Experts of a small language model.
Training: a variant of Adam for the experts, 542M tokens, 4135 steps.
Below are experts of layer 7 (counted from 0) of a mixture-of-experts language model. Rows are named router (the router's row for the expert), gate (a neuron's input weights, with its number), up (a neuron's input weights, with its number), down (a neuron's output weights, with its number) and show model dimensions 128-255. Each number is 128 + 32 x the weight over its row's rms, rounded and kept within 0 to 255. Numbers have three digits each.
Before each expert's rows: "gets" lists some tokens that make up at least twice as much of what it gets as of all text; "raises" lists some tokens whose logits its average output raises strongly, later layers aside. This comes from a sample of Wikipedia text that the model never trained on. Tokens count by the router's weight.

# expert 6
gets: "\n", ".", ",", "-", ")", ")."
raises: "\n", " In", " The", " It", " He", " As"
router:084131089140161122134145151123105166047039101093166123129185113103144215131149081178121128055109112128133133105081134110154126143148127092139151100159141119168156138168076172127117082182126092109141220101081098183089142150112156153098120125148187063118165099143150175176112159125182162106164114137138107138190161227136118107186152141163147089174112121168114191175135170156145158098125
gate0:142102161144105180159091119127164177080121166185107126082199144107086096120165124122117158150164158171142107132084118051155134133102139106085096128125136076144139149083111138106123127144083152105127072092135083111100172101141092184149085124125158137140158124089162175084115125166184130153098190148120088132158205099093131170149095229092133098186150147172130094174178107145095117131161
up0:149148182106130133125170188141097141106181119074127182136128079137190125145113104142104141171135109138116126152101157101136145106100090092127095112173148100111106093143145112131082132122180105130142193128104164143141104104139143161104074141124169095111221095098126101171141114136160147177176162134127123081093164155128071104106134133153131172126127120212075183164085137185160147164115
down0:146114180098130096102135128114150184118105114154137055149117109177106103173110118139132146125100142162108169126166150142173086150118156181159092150109136105119147120100146118126134103149125124126170092140137148132078137089086157069173122157129127139134110143145079139110098150098094083142100108154148118079196171091119081117146160123128175125075185208170208162095116123190102118111150
gate1:178103117092119104172127132108189096073104149143202157089148115146134140160097155100085155147102149132141167083088143159142091108110118135107128151139152165140141110116100103104089173088152199143124106139077145153122114115164162201074159131115127196039161070115132133063151132134164146157118132146089181080148137138109158157165088095168142191144138138112119145138126162203146187146078
up1:137096150096148116182132115189125138121103118154156180079164120108137145121033157129097154132135143130156127129098135168121098151099201103096127143068156177121092089126064131123186141113129139115098106084106151193185072129107145101105145127159137132115144115139103134131163163116177160132125087127086193107121162113146133155178150120187166125127145204111121105137166176110085153089074
down1:146125149099070115132060088145088159089105103158152152154153123127087158074115088105092157067089102092164137144137084116074119115054066110162151105096076113118168183077103105131184168045163090081111135098205148119182123143180154127092122145164107126122129174115144130134066118188093118184176186125116095187117144108127113105097124160102121120105156142096141124147140156103218055159105
gate2:162163133115143113117130121112103108112129127119132114182169082170137102143133105115127105140088077083089101147153133162146170132083145085155125074160165114137152126137135085159112164119106137178121051086184108149129098128113101170069169135117086167121121156136164169161139139124203121142102135149075112134093061158102161107135102131134148114127136167143113131094155032100149113149131
up2:079161103151061171094068155133089113114179123061095171086085132142162121141137102052178154196124095171136112077102135060123120091184107178124098116114141105145096061114143166095172136103153100176109158139077132156143096088095113127076070133109107140123100148104147138163137092153070083112096133156148130156163109117124136149115103070155120184105046096126137077207109115161116150122097
down2:176119105140144108093136111136146194117131161170112144157147158114163217143218175187163064177116093124131144074112083108134128176113106177115154127138130098152162122148170097137135106112188099129164135108094113128168067119111087134098170182104124151089180099170171097136137038104102131123092151149145100163083128114115195135097142147147086176062112159157135164120124099170143094185137
gate3:167143054096082145133090123072174127104156079106193133156207109096100129197114098091143129102095148130146162114180107142084117156144094123139110142125100093117147150129141130129122111076147133147102167140133178067121158119144212097104090160119123092143086098159070090098164128175153086125158109198108151152169120158146099145153140103153103184092124182147120106050115158166158148135160
up3:135121077135112162166126116099085072158165129107203113133170160135103060154115185124136143152175128106144129102142143184103087146125068092061209163095095099111150125129111156099121123168123140093131145147110118096089144131121164103116094148142130125148079123147091136159124136170103124136152043128077138114153108157087113113172085071124127141116139169175166138128112084136107135077122
down3:121124104163213152095129152146129200124102068122113142080159137139131114130159150100135123065175151136135113053107068099077157122083104109120148136119101123120143160116107154132158092119101137104162176179123106109174132095193137186092142146147056117144135097111150082066127150127163058149194098131122121124125158157129094184104135157139101116133121102073130140129113105118084128151122
gate4:127130120138152136135127075111095133164106170201135133153145118102134161124113098139133196136169064076201135127066149108166043056116153121092160136141098122189115100102128166135152122134144197105131104112120106110126145135120121141149106129176184107164167108134055175146143106149158125136163149117085099076122147181178170107137142135140129135134065105099110109061129110103124160133166
up4:187130118085139154113131138107089137152082126152079184135121138093163148114114142104179165164161066169093096110123185162129137085108114134138079117160115114141132100111140060121151120162181195110106117167120085173080138164135185129097132108099165138118122110120136155116080077166088151100139091115089153126113109141136163091069123160152126098120078096155160139168129121125115099130137
down4:146034170132187153125113144141134148121139122112118139141156160142110122088165137165145126134138110119137149137146156177157131131119107138142168106159114155157130099143096114056130116127175122125118090113143123109152135207156130143154127144154144111145111150083115184112108121162106161131151079146126138082080084125096110114102204122135151140115068086170118104082131161053152133137093
gate5:153100145197160146177130177130115130122145098118136140127158107113204208160125110091093168172091145112137164131123165177207154136127155158145147116135110157088179146146120137139123077158128132162096109098027151145155128134131139162106124113068132107094114093110095120159170103172193098113148151170146155186124169132137055130144137114160078111129105106070092091092107138103058108073168
up5:152132119090122122125145127157128167110141139144108115137114190116192146124133111119122160148131072126096124184136119113159124153085129118131118138133148070119116145096126118093182118064138085127186167072138105155137117137120107165133154134130059152069093153139114130112091109151113147080147104130156096148103148112163085135127143126122117176122152075119171144151149178116139117111164
down5:099153149183082090137196160119149163117107124173109129151132166127183138172161085134127147173139141199087109104102051120101140123151137091107117138133170161126158167100129081138150069092171062133146167092119118107144130140072121170075152118128086110075107167150195068113129113169104077097131119154160162088139087162177123170120061061124179120172191155150141133158166158139106126161103
gate6:111140161104120168126102128142084128140109079116148143129177138144155109131141143116142188190112148079166108087091175123112096118102120119125114142128063160099110146115137131103065162144139131052101091124150123122051153133089149155097143140172137140163174128181149185163135152117110122105165130112112115121148109147102164157101167090142147156128147116117071081161101140109088125124127
up6:077133130133132096199131090107106149099105118107171118119123154157101131134100123103177125124154106123092140159120149111111154116141110124180143113150126103110120136178137141116147125195139129121121149120110059149115127128174134121083106111146116121142126078136111124155160102193137176175153120123082085173094122116150110140179147078150123188122105130205047133181130166114170120155116
down6:125064176141146076179076151120123140180122129170130133095123112111099208141147116088151108158089131069162141149154192112176131107133134135141104206139201169166182147123165111036073047097164117157162131121114137134129159110141166168147166114120062102156086133163144124223175181138166131146179159107113091096141091143131104119132122113114143079128122145100135134103180139163146128182159
gate7:130119160137158147106111119117153148086182118124124161093130156106085134141124125118077075095098076172089157100116093102156146113121098111115156095168126138125191197153081176154125078158150078140142146133073117136090146166196081059136135141088105116133155091157144129130181113083122049123090146164126117138107132185078151146181121133096184115087102173161135133166163177142114153118099
up7:077068089134141169149147127148121134139163107106114120061134126126088077116099165130163106134214074131121138086152135138126135097083126144100081126154065158117139166130143129108143148103152121156087136118124093134195081132139155134105070123138154153129143151179121141167101100146122125133136136110145127143132082117158109080120155105143153142199162175092151178122141128143148185150130
down7:115150136127182127140145107142107154139135088091129158137085117169075192081147090158108106164087069092229184124138141095134152138089119139125109150136120155113111095155175179152189172053172124192173111205065086190108154142113115093051159190139132108085107114087110079128146086112154144080146100161136113145179098163146112152150150138158134122115141124169156130201123164053141182094133
gate8:120133131138171071105132175110093197098114101181116200090084104159170088136091133160069126131116121128127092165133188078141146162124112070098127124153094160170154175156069096079085130164062135133172110033093130183143117120162137145138108144103138095132225093126131130148118165081075116094122107111145128114092134124171081126110140136150117087123129123174120138132128140180102122106161
up8:129117099223117196189099068089079139100148097141203130135165101092137090158142113096183137054152196138183141099170120114040108099190127118122177159154143136109112184130095170133123114085116103118101139085077156135079134072147116126113185162111169155147155112142114055125187157129174136163196157199191092135166149152164133159179141157115165117137146183077054126135104116162109136126132
down8:199101125191171176158132138193123081079064140200117175135173066070121175118134144096187111142126181053144095083092089131093115126099102129115136132126147079093123118140097155095111124099087170142116161113103165143123080153105109154074128191046140160111109182121119083135144101149117183148130047109137122087115077135049112144133197124159137158142099083117095165153075099120114089132111
gate9:120143102102124113103209098169161164130155111122113137081149128134122167048111125159092112168089142159168052126140115140111140134111136163126149135095180129157109079154102138116078135180150105161096096138145083136145093140096127115099176096180106081147130094103160181174064151116130162116113127171133118104130139161102150135105109139121158079135113161098113092118091095109163051129116
up9:101163055132106080120177151172088126080106079086184090140173103144139120109170102085149110148103094132143175121135148169158152126107122100102121087132118112185131140148143175163128180129099184126107166140165108166137152138138071106058132125160189153132147135147128124075149108111141085117147158127138192123135080154133122112144084071153132139128097127167118112123092113158112100130139
down9:134138113154086202109146090165162171090113112133159181183141141212103120130115121141085153147110096170115117130095052135116049121119168141162160102092143109165106106097090156167122110070126150072124139133131138111120116126093117152092096135122112147173146137096165134145094103150100138070134142063093143146173107176109118133136152119177130132122082089108081123130113173121146128163141
gate10:116159154132124126120108094135147133107141127148122140105132119095060136107137119091088115099118161094132165143163138129124203156117075104183098095186132085125126141097107116081116172110093147139136104089104052125080134124161081154140090114098176135123104090085139147092103094152165110123113088115114145109137116156126156183155132160144061188094142106147105146040177123159140137153144
up10:103121097153118131122139152113084135122054158133085141142077162134133133083082110104096096116096148124079116124131106105110171139148134150109124115085161148108150164096196151129164164145146143118158109162094167164153130136113135129171127168134097166134113146155128150092105182057113096074123104139205098211124143090159160122106114122127137072134110095142104123180131129114106147145134
down10:110193157162144168128131117064088122164109114148141132122074135114155093115122055168176183139121121183126109111087110109143106098171080075088206139117124117109135104134103169157114175109106168125154086162076128146111088144107088177143124135125116136142125140152154167136179097125129097062114105145175112070131136079103117151105168176139090068068154086109118112182055153121148187133124

# expert 4
gets: " in", " of", " to", " for", " with", " on"
raises: " the", " a", " an", " their", " his", " its"
router:077131112141083071059163111136071099110102138134167139118208095084090159170155173133145103061165088123114135119054137114133147087135106171108159115201125118196142169115166091066134124192139109121087187082138144127117215102158190175123143126141144090120139108147111161141123140131157209098131133130115105098202121190138091117170085172147104131145146154201103171165209143158171098165129
gate0:187122123090083123076133129155197121134116105207126116126192149110094133096121108073099134158117078136147161092068150149133187143080188133114166079130172105167128121124119196123162113124118164100111058184130158074147123161099145149117130140122126176145065113141149112234099135115152135135125137101132128089151118181140078164115077099113110107130159152132097143123159108107161133126108
up0:101142125129133151110141152113105097139102097116159116109108135116109072100113101094144134149131093156114173086146152158133146143137127141124125086153129119152124158146168138085079134161151126095145112156116081142174090197137142073122122138118145073100096181137175176141180097163112157162112157154115087144155112182163134097127141150161157142124137105162125132120112100141160084131163
down0:137194094149108150087124126147125162107108100057171124086125106090146106095081136094255141178104138217159107144078159151203116166153086105126117177149095152175154153183146072079077106091131142137075083137110131088144123100093117129127114137087162107135146101179109193168147135107105068130133196152181174122093084175140159104111143078166101156125138108070133120158101139135137161115084
gate1:112092095174086079154065142129116094140105127139107146088048145053129143094098116076142131113158176175124135100116053182138155114100178171114158160149128166083135202126131103119130146111064131153131126164135115147098149124130135145049130104159152095114110175151130170134141136124139134123171118194119152106156152147202103130187140102154077175124116129089110109150087150088155132082132
up1:135124086079085103101158094166132146126088101202145153119132087120135144122148139120130118152126110152071167148124133168176134135182111134079129142095143115125139059160102091172178191071105152103141178128104108091106163122147159090159225156108171093118118105116082138077098158114128148156078159135146108105134157145149114136169115080133237146099106125112135102131173083120165105146174
down1:106182153139126151153123194058127167109112075176131079108111072111159109127125111143139124112107097204135086055115146098124183139131092104089145115122153131129109139103112129140128112138145104138092052097092097130151172100167138149115130133138115170130138169133197118088161161118154168110106100128141109162205146152071134111102122098126137162117163168155064094172170121158152120104165
gate2:111128096186150130085148135111107110171115136075213109133119101098132155103150136133105089103154084104161112097107121118088098109139231125141119142113109149157115156123191103100126101220152141178182090138133114151144132094151092157221148110119102131105121099048139063180201150096121229138177111144100135125140088111109107137153112128170102142130079080172191120151098170176083118103121
up2:128130081120146168154125146177139142184165120133111150085125089101108160132169095164140148161129060119090159148093097147100136169208107136164142163115242087163120162101116173153141141146119139101131141155124114174154127095126119087139074115127176150079124103166165122120110086098071124144101146111124098149117111108101137181150128142103210076089087101131109082167159141085108172174110
down2:132135113152100144123135156085128097173103134161081141112126107127126116108123153129167117091131121102136092105116217185125180173185143129107107078141116154089110125179120154096134155146083086145155085102100093120111110144110149070142078105050128172152159090122145060089137109151104120070079127123072172139136220135132065142141116072125092176133193103164152127207159123120111146098143
gate3:140214128151119160158116127125102105133146187159130103115114171131090109164116093140092195143111107131161137119110144114124135100186146152146131160127126113140144164108105130195150073147102128194173143124142083113101104141131061076117127132089082159126122117167123149098117208178119143168117128189113087080146147097094081137121101133111105108152152151173137121095082111130182133128115
up3:114146175100105122095147107101088057127145129141097146145144094147084088160134167124066136170171149115153134186154131107175149144184137115171117142083163092138110189106185138181166111160092099103191153148146131155157168118131107112152109108153134105121114132099144099138156139153072138185085169147157093129140056141055145059103148121084128160143203104115107119041167143080139144208117
down3:199148089116161048161149117142070143196096139169105159175114045101127101085153137081107189114203084120174119156106189130142148189126075158103141132130121128118111094110122083103132107133139190140104098169216119124089125104130147172171130128163117092164124113143123138194107151101134154157058171140121105120099120093157153078104149099066099121139145107173092113088137128137133094126127
gate4:157128108104176077093162126131163136054158125118194112149137129193144160130131133104142152167165083121155131155140192164123108131112160126142198133101120166179160212116109116213103152093082157172103141080117173116108095114117154138134185131124185125153107098213128082159091135153186105161159106197167141106153155165146102150140092126112092077131111128176066128090109157186165114131102
up4:111145109120163121118152124108103137080132107116120116147110137161099180071109140134097114107125155144097152117105104139155199191199134091095149137084101163173077115151180125152126188158115114158105180105130105117120129118143145084126175139090174121164114131080175140155099176166126142145182136172103120145115117116159085089162153142090108120150125108171108118158068139103168138148056
down4:090092105126136185069122171113099137196169120091124108159119124124105157096135119178117078135124123108145137102110097148136118150076171127117145110080131145095167118132117117176143177096130140114117084152083074159166133112050151146099136131201128151125077181167150152125170154222074137124158143108171133130137157107114122142118110137141117114171096127167090086177146084128135124112127
gate5:133126133104063139099126078100117139135133155177146151179111161135107134128102137108133068169152077162135119075128153124180130105131134087095195091120143152104169129085150158118083099165078073137161098072102125152100130129181089163102139134076089171108082122117107115120092114160162145068123137153091090135152163132162144190095166115099200086142095142148136136103181137178092122127128
up5:111240094172116125087128107115109112141164102160113154082134151089104149107114121145115097098123100101128169096147167154146148153134113072161208139085152163151141135125131091121132100131138196151126111116089140180148150158190217116127118168120159111123154108104054126185124152080143153129156136078097078144134114187078157121120111123153158109167120148077067131117097170182166097114125
down5:139153125182126103150159094163125112116080132142129115091115160061146177088196125114128147127162143127139165174173144148152145164127127145139072115174134110201115114175074067138161121110102189130116130132150091112096155147155163123095154099080103089129072121095096154155116113099074113116200136087100202121119150162100128164119116145082152149150164136138144061083168139145179173092112
gate6:097098159140168134091096121122087116160134119092134104164111138167182132153102118113107087148136070103150112130121165143126041123105141120140120180208096151143172089137123110178175142109115078130115073115108115158191090097091115153128126115140153142118098133158152079169112105152136058158101106125091146109183108153145112154150163085183141220154115105121168105104120141116089095139081
up6:072103163142103168089112142193161075161084110072138091169096112119077160116159130119094104098133144099101145118104081114120098110104145128099093104186060141136157068135080153125099147108192083167181149200120115097175120155072080125075114112146117193144112098084117113169188114152106052107153148164048126146116152142186122137152157125149088127109126134141114109119168107128121070156101
down6:099181117143158099108117167142161087104091116137130141170048127216169125099182160163126144161128141103108150145097178110164100113097169146153094115101155168146131141104122139127138139130193095160189140117105090092136171060112111098147152131104143181131146142142102168159124071121115136095175131062168178099133168099069123043189147114158067042114130214086103113133155128126101057161114
gate7:128116161089125166130142155060138153153119127112139096135124185106148117121172154127127150163124117167126107120101072123110064130114126158134150087079106169103111145160144153124061123110141157134128122155125178117113158162146150202106092117106121094092130155137195079166153099043121114124138114155084143146141206131099235084129139174160127123119083131159177121114118125161121147117109
up7:128130053148141169125119087101122179140139124150114078145128109126132166143122125131132182130169183167124076093112127153077149160165111070133136130158150143163093201151137113199179138146101146152107156120146144144133134155128123152151102158179058133122122140125153121134150097123129086135082165055176066068155124127114128199133060152096181118113097096087112133112140147116073136191097
down7:139104174146101124163108134180140175128078125113185135106053138191096112110100127134120141152149128192129108157174139188123154158201098117039112094132073121175096096110112136088196105146177129139103127139152151100084116093095125148162135119119161178132151076136153168128152173135073155124119105095180127151139092172137104182139154140062131059103159089162133094148116105103119111123131
gate8:090162101140120165122136086117083193125175176158109122177089118176148126094103159105188114090143218180134135137177131156095118140119076101118140105111134213171077117123099186129144202136153160177047147178118094136150105116094102190058154115132053135149173160167157059155134132132148111147107085158136157096133153115145142124178186191094150163136152173112141145166085094116074129121162
up8:157133119155151076172120108132083090108154160196138120092113121125089105127119081115152158076120081144141087139101151138177102121155126108075104120102148162117084085127121174150102127128126128131152204118181100137150133166201114052141105157173168130195128146147102144142115127120105187117140139168104139106143111171144104167091160195128159133100165181098085125132181138070172122171117
down8:132095133173069170137082124107099121118099078095170098106102161122111107147082144127105167122114096119095062115116187140160087086150112156145144081110175115112093149110158171171140164132109141143103175092091156134146185107098151116128156098166176129136151156133111160107157108163123145122126116119127113092255068132175132149150100123187108111104128174041182130100155111135124134153064
gate9:142219178188123119165138084086100163131122112148075132104134153094140163149127119176159102114176104161145103121153041174127143123181079151133112125122129084164169141210086095139144110161122147126160077136117128094139156118067088066140121133121076126113199125120065175085121127170122154151142149127136076111105137153157165163147162136192192096103169166129147128125133175171160083130140
up9:140118119115133157100087129146113095066117148096120134070113143187170094165151116164125142135122131062098109167119195105190107124142166107140114084125130139112188120086137156154123194100099157105122180112144133117088161133157182131118101129119159178110112081134105098140121157093114104109125151144142142122107080124115091104096141163098110173036093122088128151096162120068138135196166
down9:086068120100104182120114139172108124090179168078151143126108071129074083087057124093085144174104155108124204136121136101150104072145134123108145166113154138133094138068151133145086146179125152124172158207127116130091051129100104172168182060178172131089089097133169171134165140116172103115066108185099151093130101135099083097114110105043086093104094088098077119159112125104159125129084
gate10:087099106093145111077140118141096116135133132154137182125147067169120177152173169126149185118196177137159117149122175159097148065077040093098162165157170158105164122112192140170127058114091078156116104166059141104101152106176141141113106107232120102097169080166152178071145073172134130105176117158124153138158178149107119112173136132104079133178060159160050129101157099133123124110114
up10:116188099129153141173117133061114115168112121079155134096101146170153089134124086076104129100185110116093113052192132112129166135110095103163132081148120149086088114162118156137126105115166084105126137099088100171118178108149087109153121120205062112107128179121119138157121071196142142107134148112165140142083114108138157157149064150120126150115084091161081138058157168145036146150079
down10:165144149148122131175159094097140127125113131135161171110128049109057072176105091185135130203101113184098127088147176117083132086106108141103114140092147163107159091147098166135124124083169106129140079216118120242124131166156094185107132112083090170196126112164126170126141156143159080087113093140173167170188123129164165063088079087139155145138123114117137093119117104124142161143154

# expert 1
gets: "\n", " |", "er", "t", "y", " 0"
raises: " ", "\n", "-", " black"
router:079161100122140089129088151073110151111070159129191110087156138119097138115141120144179126092126144152117115160090102102150105139143085091148156091180111069170145163125090149053125058165073165139129172077042074153093145123072174189121112122089176170118145129166153182160149096095199110108178127126154127125141121192111101173155093084152126142133168144170116135186203115128120068134099
gate0:157132135114132114073155127037164119091115165170143150164103170202092144125087105132178119150153138140167123156087075199132065179169166095147116156130137200150119084092101158137117111105165095069150146197129081142127060143151110100142109104099121155101104090154146130160142122135170127135164122106118108177148077103133105118158096106151120121170108144169152147162109106156110098147151
up0:147106147131090106161099119134109101156133152136174106118113140145077128087098145098170117125166103058139051124098138163174148094127129090154117207129161169135090137099065144077152112125111108132091105131132140115108140133137140109094064126123087116129135076087163135122083119143137111139172120137122111125126138176126153154136100149158137124168162199119147123085123098160119123139104
down0:122125157190091196093169109202032109053100109091080086161102134122115123080043139137128092168147135121039131158074093092133140112111155076097171130131129136130170115125089085122098112104116104124176135134111079151132078128074125136165109136101112143169153138136161141108151066109140125122139124141076157140172082142133191135144139138146152135164152165153109125107067122136147128159166
gate1:132108150080153104185128153133121142193056144140139152090165135129144162173052125176104170155129145187087089123024109074102142111118098151212161152151099128170118111126145133135125133123170180092139174080124124160046108124088177161139128086187148138119097117164176129156148201107126114121123103143165118152176090120087146138126084131166149093126128100115082135143095142138136085116110
up1:116170128114150161143134156054160106047154148112156146112138120149147145158086079168081155160076197119118159152109158167112130197096116139125129102159074087069101179127146183096129199135177137180140128065116163106106136139125161128113107149085148138111124189136119105112138075056138121090139122212127142117134149213129108101173168058150075159108125143195133113106180122189120068183129
down1:156137121103161102142152125139104148095162159160136105184147127158160142154173114082163121126096136137097098142110104158133098157114158211128109108150119081174140131125188181126127135175226130099148140156121147093178055098130089143081112139152154138191082154106097075141165110130152105115127130122125105194142154093055126154176149157122098168122172103132132111152156115088123123165147
gate2:148104143102180138129098147179109162112055144089174155130092098134140145083139118144203093104137174149053096169122048145114136099091169092135089139255142119164095117122141133091131133155143141150140145083116091130127119153077124145136120080062146077106157089068103177180144116089177119146141155147167133126142129145144174154173118139159123127186096122156128130157110186122106108117133
up2:220115133136152096135105149115072164084098130090146192106122093158128119092102147083115077113194188084110049181155128085102156106095143131143129134211086142099099126065103095125136155118107158113131126116090077171139082157135188063139141098076129140166124109101106147145129127095142172145163126134084119175124122158136113153134194154115151122076114087149090094151138132121164120164107
down2:110099133077135157070105141091107105089100106160146117134073161131128173079131176071150091156163134104131124086110060183129129108124139063143153170061132129065134137158142142136108124130146080069155073136118152114144160086180068110112161154074108086152114127112126130096160153107123104111103136138123192179151119123118159103145125128150079157119097158151069156149121082133085096225142
gate3:073191165156052096072107143126113177157133144118140115159138121104099139121125110119118116100163103094138201118118100070129163084175105102151202086187075103147141151070154098146127152127165122118128148130220134129093097088138117156133136138062080081121153125125175115172086091101156168136169088125124139120112087119088184055140100115105159162130185163133116119109157090158155190113114
up3:114156158146183171157111145105123104099174067145133129096088181113146105132085104132064150082129117113124176158151058053064153136107172132110155110122094158160121121130149147118181101097167149094118194165105122089109123170057128060158102115138126151145140078117130104142107159127115131085141170093097072108105177067118095119118126141087111113147134146155114185185135115156114109180154
down3:180114110111114142055130061125168154144124160111121120167141085138135094148139113127085091148136139124133157097054186103084121109153109128062081098154182160131104100138148156110133092117115160107124105169149132165167196119143106168139079122123149110132093106182171104094124125101130107117087022073141163075151119164167172071116153189149164106083098116125192106032136171126155070125186
gate4:144129159167158085149135111116139175115120142147133137120157130155127173191132169114125112082085128150173161108127087125151126153102110129140158144181081113126135147168123152152100132149139160122154148131068133166094128124173197144124122144159158072101148110032129151120153090137131098142126123178131103140131141191109157115152117145115151177152097130189101151085148178137154133069145
up4:151053189137150115100087090096083163150053118113181083068061090102074129090175170133102141148121131125129178188112127116148101113097130119121121098166157149166138113099109117110101182120127134151146103111137139178104094133099172143094111123049131142138176108125106114108118126130097156093158127121142134165136103094111142145177160112142147119147147112096162101193147111148108195132130
down4:162023125185092126100120136087152172144088114150073115060121119152101178143106160147109123110102068147152152167045165147148121154066123108153139128167112130152140084129102110058105173122133151138168201108201144184093142157123132136097138135100149088069145082102067136145066134128083154112146134068167130140167056231167164125132126121188110103126120145114136125124158130074119144065137
gate5:113161180088159113089075120170138176092097080136109157136140135144161118118116111106133109137118174151078145164118129076116022117136146122123110119104155124141091141118151065116133148163163163094112140140105137103119122159139183196143126104188153121136161055140180142132140168142167149144113162186110121129150104132200115117132100146121135081136123157184131117101152086128113141123153
up5:113133124128128123148109133093082151163130145043102198129093135122124115150145139090141108097123122141087141134146183074156134145112099112104189202149106116107141111142134087122176155127045154097094123111091169145056119139109136087119129137097126122184121056154110100132138118144127129122113173109151156126111111175186169155137073073100128096130136124167131161116147155121146082134148
down5:120139138169179109146178127086094146189167120141116148131163123132083115112112095089123088114081068099155124067074160197115122077136100102156156137143161184196136215147148165166106088138163166179107171176129102101119106175132116177192123116109150139112122146111074180129133110130167127137177122143194069122098086078095161171123182150103082150134112139113131139119164127100123162153168
gate6:057078136065216083119122160151091106189093093171183176114172082139140134071119076136052165110070133150181169117141117102150110124150097104135152156116049127180161160159172137145175127169110111156170133118043149173137182161099109133140165108091099122088151125076099164161122131169114106103167150124088061147169166129144103184130127123150123171194119149156145117077103140113148131162101
up6:126192116166120157146115104113127119098129132093120151180169131099134139137149139102169114152123184136081064145155119123134171105107151134225105135114118134124144132148092121184089109105122149125121111162178111064170112090143149189122092070127150116117100155198087156122161109083162080155147136208070145136109131158158138109124108126144087093145123093115128149149124128141094133094120
down6:106153152136178065061139120156101110090089088062114074182148138124196147144137174115118135110076111114046112140178117161159188130170157140182114151147131134141150107156155159131104132122144100175144086171073143118128145102083149125160164119172150136102121125106098134094141172063156144153132167153167125097221114120154084147107163167127110148157129099078134167090198134083162123082157
gate7:062132145129119150062122160114128118130135140045155110098105131101108160074109070095184111096128108104131101116094136129157107112103075140131161134140140138142121062090116104104114149131155135124116111094081117090133111150115188153160105096086118133120178115147204165089104102104151113159147132158050070191143108105107138191158097085165121161128092086139124098122141137135157144127173
up7:120103123099073187122148097102186184158123039100165151068103137103084114105137141114096147106125103166157177131160050129100110155145091121135149083104194120136081156090085096121135153113156150085103128130087164148138135120161106148107076115077115061101099115146130099145135112116104154124173075167183103127125109136123128131110173141081180071159098120218108132169095155195157121138134
down7:152126176148128153117145178143106118110148139164050146126145115100130091205157141110193152141083163128087135138142101121133125162137110096149112132127122118137136128086144120137205123166143192131212164065107126089129139151138125164115099117071173107141140194175120151148146134129110215153136177115188113137148165039108147115063171103092131134107126131131110178129098122171108130093104
gate8:114115135179132078114161090111138164120173130157134134144144141170136143143122119082220130141146103150126091110119108134134107147134147137144120100092095097168138146122112108199172159128164109078140137137173091166127121102069100163062051108161111080107127033115136139091138108152137152163096090188127162111154170134101166173196157107126128140137121152148162073144148133129128145115171
up8:142129139141141131147120151123151206101125131138069122104166150137145155132090076147120151143153181101133142140115108131144064118112141137096208144119077115102135102158148174113130177119111147118143118152115151161170127153112137112146123136151131125137122158160136044194154134073118122152163124130097105078113138137066112121171131135076197129097179135129093127150070100141168082129134
down8:103116137167153146102097134142154113149121066126146102189150138089169127158130136129139121121114101137155195142151146103091184126093185123116090114149154118135146101093121115132118145096122119192080116224112092065121129117116116094111106102048050211124202082111126079089094121089150119090068130101147100140128120114126115140130135166127140148080148095116135144056069212118115150102100
gate9:070146136118149187105118091113122145118151144124161167156111068162120088114110093084109129162155072085087089147156119161056079117138191178104111100125169121165083110124150110133124157125092146100157110130161110136140229123146087120106094094141123128081177126106097108128126143115178151131110192131136135135148157143115138101071165167101145151078093128166141136105168161110126143196134
up9:051104071141137100149096087152106104127147127119152112148083140159120092165084136140078109158159147126132135203090098116148145108100143109139183135115172161137158128156041121156099143124168101160120154136107160127139079185105125131138080157168143088170150097134167142128127154123139139163124130157107096169137137180076111141129077155170130095093137099098108092127113074110103122122119
down9:121153135115168161147129133165119141090146127072135198125146146119150128137071186128107084141109194127071122098100210130088188088102132137166110103153096151069145164102123144074018133107117051128067081138130122123110188129167130160156118107149109161120118104114143137148125151138171125094128135135119182127153199156164160148108149054097090158121164112100131158145155113139117092172109
gate10:151139158088155121141142100084082166149171148169130122153120143110154143118166166145127118110148127161129093111158174086150140107162119088113107102121152096133142138108162121139146138133074197140135173152105154137148134127099105127150105042137215114146166079156126188169110131149164078065190112118148127082165155113159096120163144119176128126120094132050148129136149126123088177074142
up10:100153143115197155127102101180134119062163139182082159123084211128055135152197211106168102171125044129141154152117145164131132168169127153145115094198140105129174062126174132109163126134134132142164151080168107091145054129215083120101149163101089180078111112123094147067107101106119155170107144076097082100123055158126157180119137103121136152110120116159115168115135101120135110138100
down10:158072101149168152121138139136072118109108122088110099108131174195085144093161149108104143133124143201108169169097180103144128105182190182119124123143114190108163130192109197117086112131119133097088158116183172119059172149113068123142152150117073125123158186153150092110199149086132094136140118118088151129127061151086097139154113117090132161128199096101110101155117086159156175112148